{
  "n_layer": 10,
  "d_model": 128,
  "n_experts": 192,
  "experts_per_token": 6,
  "d_expert": 32,
  "d_shared_expert": 0,
  "activation": "xielu",
  "moe_layers": [1, 2, 3, 4, 5, 6, 7, 8, 9],
  "router_score": "softmax",
  "normalize_top_k": false,
  "routed_scale": 10.2,
  "balance_loss": 0.00978,
  "balance_bias": false,
  "router_bias": true,
  "n_groups": 8,
  "groups_per_token": 4,
  "init_std_router": 0.0259,
  "lr_router": 0.0027,
  "vocab_size": 8192,
  "norm": "rmsnorm",
  "norm_eps": 1e-05,
  "tie_embeddings": false,
  "optimizer": "soap_variant",
  "lr": 0.00423,
  "beta1": 0.95,
  "beta2": 0.95,
  "batch_tokens": [32768, 65536, 131072],
  "seq_len": 768,
  "train_tokens": 379500000,
  "steps": 4897,
  "dataset": "wikipedia_en"
}
Below are experts of layer 4 (counted from 0) of a mixture-of-experts language model. Rows are named router (the router's row for the expert), up (a neuron's input weights, with its number) and show model dimensions 0-127. Each number is 128 + 32 x the weight over its row's rms, rounded and kept within 0 to 255. Numbers have three digits each.
After each expert's rows: a language model's description of what the expert responds to; "comes after" lists some tokens at least twice as common just before its tokens as in all text. This comes from a sample of Wikipedia text that the model never trained on. Tokens count by the router's weight.

# expert 17
router:146107147112115135118151161191103082130146145097162072177090096081173115153187194129112125180126128137114190112118089143083142106079157146144104150163079099182107109123087115183151056089115174116106145130103100112155114098105103119138180111087138105101087183103108164062127154165143153148118147142083133095133200085144087117127105110101098171087142112073087116080119107094166087130143
up0:098156137147130110117164085079152178178080110112104156097141107115121078095163166156133157128178145170110132167099113127133129095109087175173163165162147066101035134153130103113129106074093122120183130165116103172120162143044119141104133093128132127174137072139197158105119126118107116126088175121113157155104188136100096129126112131138113175144138153066084041159142116167148114113175
up1:165178150145164177088129109087111133170102066176138154140114105108183141090130138194142156159156147114111180067148130167117131177097110163145146114079079111212127057092139092111130149129126136140160133124092143092173109115199184154084141144168070129146158068119195136157136120106116141100173148097158142109119155132128124130125130074160093125084124161105123187069136114141166149119173
up2:133131153105139096163105065114092087119159191182130168112104181071165154109094141115141147162148156145151144111130134107106149125126086131129137088099035144115101092194123137154131073186201089105111153136156156176122130145067134145133143129128178164102114142145143189116168183101131150142155164111174109154158143108199109115163091102086118123141081144079065094082136107155131169109164
up3:098166108136184104191137157191113135161114118113110120117136199160201161109170133128168153137129108179090134109167045174146152102146130090154103172140112107138119075083067155134131135117091108085123146104116137145159128149090110175123151095118142106160117120069140081109149126189201159140179110152201116087083146145133091158152111136083091155133151086133092116143159159090148179153165
up4:103086106193189156139188183108125110122130125179137118139074149126156117069157094114126108101128116127111157053090100137211138102137095156095121073133122125147126071141154106128124090123163148119145135169107146121070095063154144175127121165091111135113170159105096153096092098125118122108084081171156054123145083146109112164140143131092113103133128103127071147178187062081102072136126
up5:110138143117086093152166098118186099097137099131145089195159148143161121139101167096117139126173096097113081149137133107081129139173057164083108166101097091125111044120164133080164099170070156209164125162081150126122114189131157151123148177141098078139142178078128103145162125148076126116159101105153122128106166080171115149136078142068162086116123175110093109112088139123131105162101
up6:116161123122157085116162129118127113133097131159116124171137083128089142088124143133160109143140115159137148092112161116172145107111114126146145116200060094109134076194156170079133151134095193105144116161121113130031095134109082120186164194152162086112163134152196150124128142139142115162138142111062115105113173090161110170151125152107184185147098131120168178085209092168108121126083
Description: Mid-word syllable fragments like er, or, man, ol, al in long words and names, such as res-er-vation, Dis-man-tled, Chrys-ler.
comes after: "s", " re", " dis", "al", "st", " Re"

# expert 40
router:095129180047093139173151112082161108097090100160156104114185166111138144082082073161150168128148144111074136183135131159155136122163123106112095083145156162168132091124099085068130116190086197103171185101091160104140137141130100120146145112148145092153112128115095161093095188095137139123077074117136103126105122135135139092112072122173087151081111103174122144144111192112138097099185
up8:149092077044096072166142114112175158122101129144115096102091115072105128119182126152060105157117088133151147165064145118108063126137110137105128111098066144152203151155124114104130098094101151126118141191129085075094165161127180126145184134123099154143152180110105128109106140111157131104080114060137145177154089101155119094156092120118074132062138137099126079158129167089166100103130
up9:132080182119129079135115070095080142120118088139165148118193081173095157079122047187147158109102152146060146107123140148147072202143175122144123155085113132105133102099159174143115144156069103105141171135127136079083151141123098139121115144156149142160168089060123107153091118127114076103144117096118125098107171127098116128106128194213133125088138099144094073128166109150105097097121
up10:183118153133135095056173114088141116107052139156080142138084143169116122149049104117117178164118161098125121104161086093149089103143159107119136140178085075101121187177083124133171120182074102123086179107138145103110097134073113142170126111125153098112134144168130134094135142109126173047133193105099146154111099134122172081165112156160097139127128160078108121059095093105125126125165
up11:077109106125108143123124105085113143126086079076111145159184148110086136126151153129157134151133128091165166132084123180170144143092090162166057114148176088125184107169174116175100132187086155133157153126077102134107175138137154143100160168140102121108128088137078173129106200166148151111159113107116176111162112158167179165154197134131147106114036075122092145113188127141116123093133
up12:154107132085139104151129103128128170132122153109144170133108139045057127124118157144141086119127142122159148132095112088132192089114136074192103164098114167153112054094105130062025157110056134071125180122116102144141110093150108090120148171137164115129124148061101196121164101133146150089099109124098079123176131130160094093128116113115153114103145131080130105099169091120103098190141
up13:098126138086109186114153086124124117056093120160188156158169165149167086125092187087183125145129175123135121088133119193108099163114132129128084099163132119172116100116128155094188090156136198113168102059057147135177139077164114096140145135142142116107163116141106116093142108127119125154101160062131126091102124135151110114125177081096140184130149150156147149128103206119200163160131
up14:120105097098188087175080112108111132096120135122123104173128073158176111153097147136162102139119151090107099141144218112113077131162109132132144187186145064088139136103148166111093171135197151147092111180101099080074099159090105107134140123126099111107148094185076113160139171055142153134145094195118155092077122114169183141122089126085138096100143149113133086172159128119139116161146
Description: Digits in scores, times, ratios, populations and table figures, often after a colon, comma or dash, e.g. 3:12, 25,219.
comes after: " ", ".", "–", ",", ":", " ("

# expert 5
router:152110184097134108091152083069153095052137157119175132120124179076104138116136082146144076092084073109168154181161148096078083162183100134145097120144179093072106137145102109163107146109150118128094180111099144167114074146130147106137116099126056165114114116109124083082095177139137142100082129069166100120169143115118133151105158157136093091161162098119095180152082132122112137163189
up8:166155186133101128129098100088101105115096118113134039110110157088154131115166116117088145123147147125169127149116151161186149200114130103155146161116111128117125135114127137118130124114116174113157124125075147217168143162171078075075161190085150121124158129146144143116174172078164128146115123125105123098124195145117079055154118110071095139093143116137151112132105178208182057146151
up9:116130143110148116110159082143089137178127093119097092065168104122170160119193132092150163184085107154163164062086070114114174107190154092152125099091138138129140204192112125150145092130156133142127142161129105101090078125149135085126099151163111105135139143150092124163168095186119087065069089170134097102117131137119101080169138170101084103171124112151127107123127147134043159137160
up10:173103166172104097106095135157100164138094071132138103135144095120125077167091104073120157132076188105100105102080151097134118117173189114060127093085111109092126186099141052119107131113151107124111145132090133099099070125098166195062179167132145135156158129168141172181147154097137156098148073056117134112115155082120147159183114116159156118131143131129061118116088102124128100135109
up11:088090091151138097109158118119128078171118092110184185128139158109138176151155080163139112101193119086087125102098136136080130101090104144153109067122101104125158174120131160149144182105183090168077136141151129127102096145142182162116117129119046139154120075149139161128101164159140155107068125114167133137089184155080129123078129024119114162153098130163117061089122128132103133142077
up12:140150064157110116098168134082166119148186137095112146106145131157130135078115135172185122103161078157191120167114098157064098085136165105109143155149132069209105093079062133140187152139157132100152123124115076092139178142089146120095113114111125112081115151126131125140110106182151150097135097161145096119107151121127084091134171160111060078211115101076143197119115103121142155113118
up13:094178129054183074151087159062127148170165122110160116143121123104148157099080188146166140152149090111158046118116114127125179089141106104067130103145120124118127116132160136122133133128091103094139105164133176076109188119143127123113114114169103068112147127168135100130141057110112115121168119097117173075140074155121087094144093141191124164095137099098166150170154134085053182162134
up14:084167110135146163092078093127136151111216131114134150142102096075136132161128080099123132078151137113133095093133151074175125123133172162086133137140121059100118163131132142148145110158101154177071142103031147094130107061151128155124097158115133150083147113102100141197131075150073171138123143137128138151150080139080156131157172082178143104120134148163117161203115195089161131144153
Description: Single digit tokens inside years, date ranges, scores and decimals, often in tables, such as 2021, 2–1, 0.000.
comes after: " ", "2", "–", "0", "1", "9"

# expert 61
router:143103102191168113110067122152133170115131176127157185100104093097074129168067162101139091139116075105115113182155135085112109141155116113092096149109139154093177111164127133064153114172098085102134168098195097087140094139202118133082129072110121116118128096073156168125129135097113140101096159178105129120133145126104160115158121182165111157091102160114063070125147165127101067127069
up0:102135181141160109145110130099134114094158115133160147093115176125118131109096174102103164146144092062092131140129118109157111110099082094123125142169132192160181126118084134062078128140133111139091147087165116099079097138164156172131083112123141134115184089069173103112142117100100106135051071179112098159098224146152172142205154183091160129149104134125106168129129168162144116111079
up1:121128090119178131099073125130104111225123163092194144138186126150175174091154146149076120133185112110142180122112101124138022189138127084092168210121090096119151112165132114121120118131165138139153082186141085182124109128150132112136147096163143119106133110096132160093086124125134142154109133135163146134115102110114162130119103160114177077071185101126194138125113148154119074097146
up2:168067179114160082132072102116132147114085130166156193097112140134118162141120114191152071164107138112122100176073165154109118153142146133132127170120138115168131161134130087093142071133086143113114174146151060098128105105181165169202099124159107105121184101147105165121136112080220139184145127149120140131122088082082164061156124116142124137081120156130079156109098075141155156127109
up3:076090141088142107150151140168137132106146117128172130121137087119118086146122051095112162096145106172128072113100101138112076160098110139120194083152057102106125082164125179142091059092080173100125115145143109073132079071105138193169114122138091094138191097112152040175108152109151154135155161161160122153125114113172099188149123142146145109115124139150109124123168056120158114108138
up4:081106118115090190136091114108159167154129071091205127160088078187164102155111105132149168146124136124118165143147120125167105208114117116156106086074111095128099106113073108098144137109135169101164165118123108158106099060134160088118171124149077141124126112151121132140080182100108098107160164145094090093103143161119157134180044147090170152119137175127089099101150061147169149176129
up5:072146114144158204123064132157122131193177100101144149177172119126148087139115132135095122140127087146115079174112160168148115222135098147132125104118100146107177138166109150123141141075101098155128103132184137151199089149133108115080115111113134131186087088135076118116082134085146092115189090133140138094106189095062156084109141121131092176147075107111109073125115095106121108144176
up6:087165126150088110196131133201136105140213106127104060137091135128183139165092096130194044096077164138118157114121122129161098140151119109110135109127075125133111103127129110187137157158146117123135125094130144121130069152097150152121130164163057173112087078133169101129158116130118089150171108125153136127173100102144108157212159132102117076076096121093076069144131121114176139093152
Description: Invisible marker characters after coordinates before the slash, Cyrillic, Thai and Korean letters, and infobox labels such as Coordinates, UTC, Genus, km.
comes after: "-", "W", " (", "E", ":", "о"

# expert 49
router:124182134135086120087153161105097056190163172152130107127144131178175104141076116151111087147151133116082127107126080122123134085155133146084155134144129157105196100101095113149132137171087106200148151121130122172061086200102170145100081140125074106134134184097144112157144167082130128105182163107109127074088109196085093183148115123170091157113128090091128166131149162113114139153107
up0:101121139139127125059044147114104080118130069099097092099121136099075115138143102140125139138116077122170101108120105147106117141109092157159094173116158115146119144101188130169125138140078142149148103142103063193062138075116171148210130203120166128194108101118141105094082147157145120165157154157092121146119146124080110127088094155100141161149154069166131164154087121196110168114161
up1:098126126176171105130085130124117119144084088182121105128107151087101101050137124223094147147115177132113103132097170141095128084141158147105160129144169140117113110151152090150118097148117156153125093193067127084132099118157123154124159086104107121095154152118080137158111131120139128174077142202098158206175116090143169126078091134150056119138131193117133151080135158055121092094153
up2:078114212122113072139146146155146129119129098076170078135112122157135111117109176159129099166172092151156095132141174164153122191145133178120122144165173167156137129155142077154121109158077090180170148141163143088110147168124151144147108087119131194139128109058139068115110115109173150153112104144090079178138125162131136131150089078192141124154051175083087178154114134114133078148135
up3:137153116225151141127163090147145140126132102155123101148123125193123129152122166127107128140120107076139104136165114114100081150121124147094119119134077182119125102132154169093149177099116117147071040168124103129088087116187071080124176130145105087162081125149144130114131188117126121118171153103118136156094097140094160136200159155072078146179194187096151115116089104116084134193156
up4:130059182093097080134102133142056111117163128136062080132149174156118114122126070134118120096121108117150094056166061128184152073185112166113094138111053105122152176167121135168157167165073176140129153137149140121072154159139144118116127131073153177144132149174105118120156142172070073124108137136177141136146114117144161167159137105150143100101126123130206169110149147119145139178125
up5:115113111138136178129086171185165147117155128095178111170165109167113112151152113170144141105113161154160096192094077135080203121098121129113133070116184086127135092140152205117150099082167121153155179171092096147096149137073157136105185141120149147163145114101184143137184129098126186171137063156132166095103108169100161088132167072118096129149124086182134125149102157129122135149157
up6:100144105110140154084199117139119081145163070111158146060074170150132117087123095124109055103079120146134175179151102143119110193135141147139156148123096095133161125189117096155136141113070152148118093127092104149131139161087140126086174193180101152121160105160101144192128115160168112111148095060120134039097120082120179138090139149151154177118114105093081120099105126119149145117089
Description: Lone capital letters in abbreviations, codes and word starts, such as round codes 1R and 3R, runway 18L, MLK, and initial Y.
comes after: " (", "-", " \"", ";", " M", " C"

# expert 26
router:150128139153134183100183092171064134162149146196121085101131196167143153149156139107160139095152180165115100178153169148105129113113123082126130162181100133102092161114170103094124127094069163124176121107107165142146140151119175127104109094107148163136185187158119105150182172141117154115142100090179112190093082114192146083181148141144111148172124116166132121071155144165160078154118
up0:112144136136122115099125095070132173145149192147143159164101155120081160155122142153079116090120112182116104137130125130174127093087144092110130124138150191137119108096110055121150184081139170117120085098114151167091134151062132117169088147148088192154141148153158137112080127140129179092086145106145175133157114117123139187195149087096137189166147114169134132224188129110152180176129
up1:138146155100113084117107138143161112148102156095168072101156110124108108178114161180099128101140162143151114122137085077164119135138127151106091107139165181157071164119112120125127098084108114143050151125089176118158134129125190125161146101176090106200146140049164126043151144141118150019127114135154157107106137125101158168119105084142103153088097133157140177081171135111083080153149
up2:066086132186113126109121143144129107091129078127148109149140119106149043169048147095153146098119159087166142113106109098079154060117116100126100156150127096138110082178137147128152132176156140158139134117095098158143061103143166122129112153118129099112136152122139152170149178070163150128109168148121107095105101173163179146058124166044152129098134140178081154113139180103212139155104
up3:147173198091133156118144134132139151082131127135132160179096054070115050137104123174169073111158129146169106132078134108073112090121151101102151154151052127107200137059171140113160178102128119095153092125191099132134088081157115136113134101056145171095084121106122166125104108158152176143109120127139139086081133113135140142140085108108105118151139185139115149087127114148074112108181
up4:098141065112076164139115132107094119091102142093119132089106101103119100173158144110130161113106150219146134138151195144140143135177093131153165099115145199125132153133152126130076099120135033135118111151133111150103104154087149172143072130141118114066104106113128193135139117175111128202077203104138077130136111111178168150167208133152123117084130074165150109181134098127121136138135
up5:095166173070141127149143155065178153112119146130104086172142156123144122171126114101102177130136149154071172134150155122089202147143111145117102135107158094112112191117142105170103129115185086132095128134113067095086087069154144106107061178108144127078093070188139102125169166097099126127177127134148168106047155115135151067149116110074103105149119111175155138151135149115096133115183
up6:143142128109089145142105093155104098082133102135091148096125150144105170067125151145169134144150091138117100134097148182094084123118172130130148107158087144109166075105071139154153110080084151163157165117173171121115103101149106092103086141129124094195133187098036143118122102138171100170141165122154117170164194088100064094129135098144119071076133147127042121081099154114095157154096
Description: "the", plus possessives and demonstratives like his, its, their, this, usually right after prepositions such as of, in, to, by.
comes after: " of", " in", " to", ".", " on", " for"

# expert 34
router:105133113066147149128144090080113102098161102140107111104159143114150229092122128139120106120146130075132064129103135122132159149159161175102115085109124134118164083136077108103111093150128144152148145191136113122153161086163149089113203147084129104122089167122066095133135176098199129144149121108073110205109069122158096145119102110165166094107113138087099124059094153170119195147091
up0:175141130146180085154137106177095103172189144123114137142109071153137146105097142106144154155159124141104140118138080220162178150079139111121142138186176119178102090079059091089152128093141133089110147154111135164178157104123124188140138122161106117166091164139161159136148097107148123087064131110141056164095074135122095092155104115094211120137104149131102120102142170142110083101083
up1:061131146071162121116127130132138171153100134094121118142133157146172158118192148105142144104097160122215131120124125074105183156101086139081108067189144137088162098058108156169093099140115120084124179117174130165137152103075165150034148124149167104115140168142150127058143148109107131066165098191096165118135110113174127113185145119100156146102113150160130147085113146135137128143092
up2:205062185140158131159088092106103152146107096118092084093156132071161128124182114057131131148143144080119137141124112114104178122107109097125153142088121132135163073107217145180130120155142155106188103098077162060066092113124102151127144066137086128178117124109129107077150138160100093108119134127151113077210149106082132098176123103126130137121133130116147092096122154170123142080098
up3:125141171097132122107096134101187118141130125143121111143074117147120214095145136115137179094105116120156149148162096180100126058121136099080171178138109140175114162123162184109148132119183101137127080107130137117110143110102124110215073204161073144126122087119135174092111094129112105145108148092203162116147136084105086159125094144149143127154135194092110120140112063176154055092131
up4:138137129107149101154097135128184089100165097081110216199159128151156150151154167161187135084119139117137155150096102169112103178108108134153133105159111140086159119179127154077133110130143151097099116131132134094177115103105228142161157149171167145098181133095079148086096092132185118121095110186157082171152104163127119168097174126122101137110132161128179188067151148127159118108096
up5:125121094148161171071129131162110148159189137162104148193170170149095130049152081148126134148142141089136095115125136161139155094121129145154079076139163125070142077125225143132046140161131172125079118088158140124104124155121152092116218098167135094173139128143129113096114211099179119088105086123141167140091095126137145174142129132124126112058099149091123117103142155135134147127142
up6:100119130137101105138125135067119111124117109109157044165100096125132124122121104105090138098108154052178135113103132116097136093089139136134159149104104151138151167182082197093138143102139134159183176186166110072126112092099112192128058109132152093097085142071130141138150174124165104138135098156080174126097093146168171124161097150101140111110160088050163130118141071167132059099156
Description: Common nouns after the, a or and in descriptive text, such as type, version, line, wing, set, end, often before plural s.
comes after: " the", " a", " and", " of", "ing", " The"

# expert 32
router:198131155139115159108104143110123084096104100125155117149125141105070178125141140107111129114116162155126108177176179093100085139177141163142187140106180076192117168088093132161162076161171134123166080121148166103132099137200087156157085172098099098113096132175173116178143167112089108187129146114105094113098171135143169148169157167107145124108150098091107093122161135134176150189076
up0:096118150118176108100081136185109126117116145126151146164167071115089237134139127133115120155158139114142116188127161098098150142129061126137165134117108187158097147126104138125211162163148105151159154124117152104065091084178135145152096144077177109113164144154117112184130115096129108148076167108103099122103175159086166174183079157103178125092126170112064096169122167140128137116155
up1:145137178133072108151142130088125099134164123148120088142114137096070135157127159133118150145106151100125157178150080143133133144138125141094133151140143123132181150076138155116116138177146105070139183196106160048096080142155075145154161157087143076131096087112135112140143161144105042127114139147053097124104179162089189145186089128118159158119151134112076201103191131125189146117157
up2:110135030148162134111146132151098097146188172122150145167175141101115065133116135157133131157115125153108113141182122121100162142193161103141099117142120088145090123089092082103143147156134212132175122109128090127176065130094129126131118119177098099149101116141103093156131128159090132178109104153155131097091180120116131076206156129078160181125105145093116078091117159120196173106056
up3:131168161146086067167112085159176154106105086093117100142171118150088099065127171182096116169123206146123130166095108160120157163083112114104165148120101131058125189167151157123117069174101140128117102161066140158157092115170188148173096129109075147115137111117108202147176122104157144165159114160155138138106148076161144128131174116074083136158185140106112155095098141133124136131112
up4:083163151090130115187108105103133150111136084124069114119166141094058232177138159142134118194160159150125167119172119094139123153120093209118149184102141192108112078149136180179114167176086124087153078104142189112118119081105138133105136121137126163166124094138149144143161144080109121149108172126114079098168114131144169136172133141185107124120072095102141117086155154140113114157110
up5:102132125064092111111030123135076113089142150139076082095127117127155175104159091116105108159137173107092144154086095174108135067108202111095118118144135106148083116142120098127151126136157127124052131095125124091166106155116136150146126128102123105135094141123096084163160129155164124095162066162147169132146176109089111192147146100154104151154059160053124157193149178125183103144161
up6:117094092118096189056119098187138202144102143154116146124134156096097066097104150169095138146146127145166144138159126057125112154160138116159098178142173120123072142133130162127172199094092136179183152094139133144164061148142148105175114118174146128077128065153134088123082104106076155128156127141176092139122079167169173112176089124106128152131082117142110119153182085110131128148098
Description: Nouns closing a noun phrase, mainly sports words like game, season, match, team, and time in "for the first time".
comes after: " a", " the", " an", " first", " his", " same"

# expert 39
router:142173102096099199192152084171114092145139108144079088108163115126099110147134132169155171099123129084164155103112142077189094145106133091206135114071125155090175135083110124127088096072131158081133110132163081158165133164091082119113138093103085064164112081092118162129106181108129142139117151115136129136137172097147084122103128122117155091127080114175104111140169209105116188145096
up0:159089152130093146128116166159183053180104084089007195104085183065086118099127075095103129178094161109162096128126100134146146137131135142128076155160146116138091130106087156115106131068122167109114113161114150150159124116145129150142164143127125149111112125107150156150120141142161104180168124084167102182157120138137101157096088130180152149165064108167102085108164144162083093124119
up1:048080162108120144146158089119135131148148074108132161162130120137173073110129130120169137122106158079152150118131126110189137148178137117150151131125124106141176106145153131099107160031131143106130147160101122157102138163063164175055126173116148136090105153111124136146192167110128082099093126103108156160106173156142128157103153115117171114112035090196095085131154186196150121110093
up2:139154113167106112156107173169118063076173117098085080099134088106162142102169063105141146114131119074112182088069131195124128121131122119137124124178111121117125144127089110147150122144124178092146179169131117116139121139159179139189120059130143173149146100085160154157147146165189102130158113069077122129180150149156108105069126174158139125148073142141077064131112152164129163061160
up3:151083117143200152158092141134116254125115210174085131102131130062129144101103122202131118146117153072129114166116157134181135144118141177093067125157144116097160057115114059124135168151120133094157156145123093157118098120082170146154163132154141119183154083086115124111124064157134114126096119138131096171129157145137130137147127112139087151146069105178120114169143145144084148158124
up4:127147122134071112174105173139155174155151149086171124093146122068129162119152154178128130170119116093158090164160118141051160171114120139132079090078137118089110068119156097188154090125105124143133173127156057126159187151112140189107063156134110135109142130093145112139070128129108142162193110095111077211101144071086166112160130092099115106107090157167149116084138119117112129144092
up5:130081104063175134167096083078118143150070168158127103132137111131131142102162126110087124086142144126119120137134094118133142188145129150194157143132169134117152146111086173141135177135170152123206134211135136108096128125114152187195145082144149083142157162145142091163124159156157096116122164124131130191092121138075098087096094147099082146158120088062091103177139089077068114081105
up6:158135113148139155104139113147098082118084129138062088152131107185078144130139117133074182137147078095134118120158096098155093099186119122119124211168161128156140095142121133122130120123101090138102093183181128117120069120094098083053118113142136076130128120166167149146163141122161115144077131070174165175113140111172104196188101099127155117060091180092138082085134171076138142125123
Description: Opening syllables of capitalized foreign names and rare words, such as Mar, Car, Cor, Bar, Par, as in Corvus, Parham, Guaraní.
comes after: " the", " |", ":", ",", "-", " of"

# expert 42
router:081096078092126124132145027074120065138137162191114130071175147099120109088123171114123117090188162156105104181141118066171142166137180071095143123126121122093208146131137140056100103159112121126133137149151097179134133142133165173098120128149118146097129065133122177132067148104155130134084084162142143120164175133124126128093095156166175099135087186138115158107142124118117135146096
up0:143128118132135192148130101095105078107193057099135149187195160089126135172108058080158142134118168149107176110128143090100199190153124131126119171177078136185132098103138176097116133145101114138101124126108149175120095104131102172139104147116105111118084053158152127120116171114099119101169081107133110115167126083203131078132114113151153121069099130173131082099135169097130110099154
up1:117081116101109103126138075158128184093112120195096154142167163106091116105096121098064072094140091111087154179115078114094141113150144117122133152107139122147117133109137213104146073186164151151157123137130130067120124101137186127125167174070109246107156106131111085100183149150111170100128104129080120123183158149111072130135111115108138149080081164113167140095111160155146137121123
up2:123131175122123062140123069055102166128092210162113074091124131164109144098105155107089103193092128160152096182158078091132092158114120094128119152084154163091158114211094140100104068113099123118112196178146128123176141094132131093125158108132131159160156157164066128160118140140164148124076132171131127135118117128101121167135133164078133172096139159096160156063128146142103114171155
up3:100194136106179186131125151145137141089162171084149153142124077106113141121132146141115113148152103079100085121125064168119164174101080080151105166091152120150069154097131096162070108111120195152098157096113089073123127131154184129083207134119133094120180131108100110104136184125169088139101164101167144155146111150129109193147116157075105070167071127114122126096115152107085178129100
up4:138129055157147063150152134173175113124075107136188152159173133133149159132112184120051137134121152109130109047068144126097122136140115167126129108182111163103094140134060146116125141158141106142171090142120091179108143118138190109067076087079144160104171081096186142110135123144130132193103092162162137152067145139140120073134103122181125136168106140094099070122160116119148096140119
up5:173172091149082097127149139116135169185125091145108161100078112118147104104137135140090155119151112101116138118075148085195133167186098067135147143155136186167191085112214101116123118175089161147085097166201102122167112147091099154120150079139190175138135128097127175094101130114179113090139121168160140181147120109120136179118142128105161150172127112162083109139170149083119145110173
up6:161098117117086119178149098135138145143089131145170138129078158134141175209167183142152120172173127096058052156148116072119176205149149091164016158117156137152133072135136123119141151129084116140137108119150142113156156157150135134137125077153142160114111146127167166131103155136160119119179153099152113087134160100137120136175094142141120197157104143150104189130143133155174082168171
Description: Month names inside dates, often after on or a pipe and before a day number, as in April 10, March 2003.
comes after: " |", " on", " (", "-", " was", " in"

# expert 25
router:107176140186143168151089105134161099137069093118133122125116093142088149134092185110102155078109086160186111178181157149143172113195164116165170119114154151153124144086119115150143154089216195117164088120163148075138159099161146191136138199134110115087105116130198104144137113116138134084108163134116091131122125159131120160135146116077185090171084135102143166140187127113104118163119
up0:170112194143165071154142085179069101157124096132088100191086098170109109153135178141156139132109104136085093096159075090095100185100135092154105121151166125146180136115186156107084175092168107140137106107117141073096146149077108076144068142106094170121138097128114123141179123172174097100120135123081132170126101097124135196125128114122196142096121143188178125133091161159121106144115
up1:114159119135102130134180088084147136108111187151116137157131151130107125158104187156170095152230112172144116112122127067124192056089105125112084151097117105100132138153175098087190167098142162107107133172117146096132121096147125096140124139069110115192110109098149149125155148115112113135186164107178180119080108163133148133106122142106097155109206095146168154133167144166195104189153
up2:069208171140093159156106132120079110162156114119101113123088152141116147105112150100120157132167158181174124111170095146134162106109098127132099194127159086089105176137160119112147102110145126162090120128085130188205150096126086085136096139105113091116113165126183148075152122154152103086190137095083200075091133114102107095099101122087173130172153106149073155053118132101152152132163
up3:132172132106131197186060156136135124119189132098125161154160071150122129154146147156118095073130127170124126160134094129134158123108156146130115060081139121136162143147205151148142111089240104108129134157133169097118095084146144132121224084170158122149161146157118120132143129094117098063163138185082154145110121180066121126131115088088141140151059121126118155159136162124150152098148
up4:120136181125135106121071068152099058161078130126106104154077124143106122110134129094114089143108107097129099173174103144110097115125101127110174160136097139130167127134152162127170151129023149103112136155153085077120109104096149143178178131125045161157151187095099160106162101177094163176122105149113134141189133107137133151109133110090192100072151143165165124140169049119080149149142
up5:099157114165100097147126112190106155086161120202128139150105094165072095191132143146084146110079173123118087133178167125111102082135138104170125134097166087172094128160145152116190102164178148236169172154151089062120100087159127168127165118156152144088075131109123139152115177091106123127169095120105093116126118168141145114114158135121119127169131111108164132092142129119052096088154
up6:071123054095126174136129128108101169112155069108158086101173160125118121106102140084173108097082099178146121113161117090118094077114106142126140080115129186166084140127176122175140111083132138157148121156102129135144104150198136160109120095143060110113107124116098106062105088157066166113081107107118093173132091086192098087117123133207091101059105117129120126142108144158149073131156
Description: Final digits of years and dates and the punctuation after them, such as semicolons before "years ago"; also century, when, where, until.
comes after: "1", "0", "2", "9", "8", "7"

# expert 41
router:094121089101137069105129150094092142088163140154124127098100144126070168142146157106183148136122190178126103127109118098163132106096170171156161182090202085165091126151146101111066177150143138133174141124116113209182157128123132099118147114100092126148104109166095118107107171109059138136145144118125111093184110095143090187172126169200147169151056148090129105111118139163152109161089
up0:111069104069160140131092053117127127146112082107070120120145198134096167109089096096135138111142157153141170091071112144112082135109139183178109097163157099241178163103116119102071128129096108132107105140116151138047164142109145110124140124165167092082112138186127127092165126141107165108142120152118124188171173102139103099146116079123116116126065113101163081153084136123105150125141
up1:120111159072090097201132168181111097174095176129135110162128128126070169125155141096129151111126148185118128121132131095174158148127156136214154153138087105092117170082154134054118088112089157098130071126032128116149089146115103164170156107106091149148119083113132131107129097124101109118182136099087075130117077132087162080146111160154084157122175149124110101127138067103097155180125
up2:066131126116141150121120075046110141113108068122079134121142155137132087130200153093136162125090147193168113106107102154094135140206148143115122182124150135077084087155118124114155152100104101143116143127120085157104135132128058106121133113140120175150143169139110159133109058158108131177154114098095047115093205094100098082100061152098137179123144132149135156134199162142160128162120
up3:135122116160116095081103162100148122077090180092113081183078136184116148109103126142097068079128167138150102147205137127148069113111118148148162118183050131157069149102135080153143110114100176105148066080091072169132136194101153138130137163146132116131150133139158114108091095114127098134106117111152093099141146122128176203191078119122165155148171120088124095116161106159155139181139
up4:061141196134129146122118096135199140118138144145152151149112153082105155116147127134063131112180152087129166150094105167171101175139153104113161177122138155133118074108158085153110141165135085162134121142076110072125121103099095151160180156097117183183087141141167130159142145129097153108098143143183125124162079168140133143063132100168145152185096135139088203072132109178178061114114
up5:126140171134104154157109149110112177160192163174144195128092176072116137118101154174093130114167199123096109095146100135190139076164151136104053097068150126126075149138145084139149173149090151081134128152126139151186141140107114067148141137117110122077163102137123103075107131140163174092160137081168118094111149107120111197159122121152137168117092136129137126081079220123121155149109
up6:140158162073083143160109108110084130066048118185157056100073106165165119116136127056115123093106118174167182135148118153171118127134125087118143190126113110072096131106148105095075188069133095129123100143065103137128117133075138128143087149088079185123094090126140119134162134177086126147149148065141117083133139139123148187130140106183121117154125153127147144175063139147146118122138
Description: Nouns for parties, teams and institutions in election and sports tables, such as Party, Team, Police, Order; also der in modern, border.
comes after: " |", "|", " the", "-", " a", ":"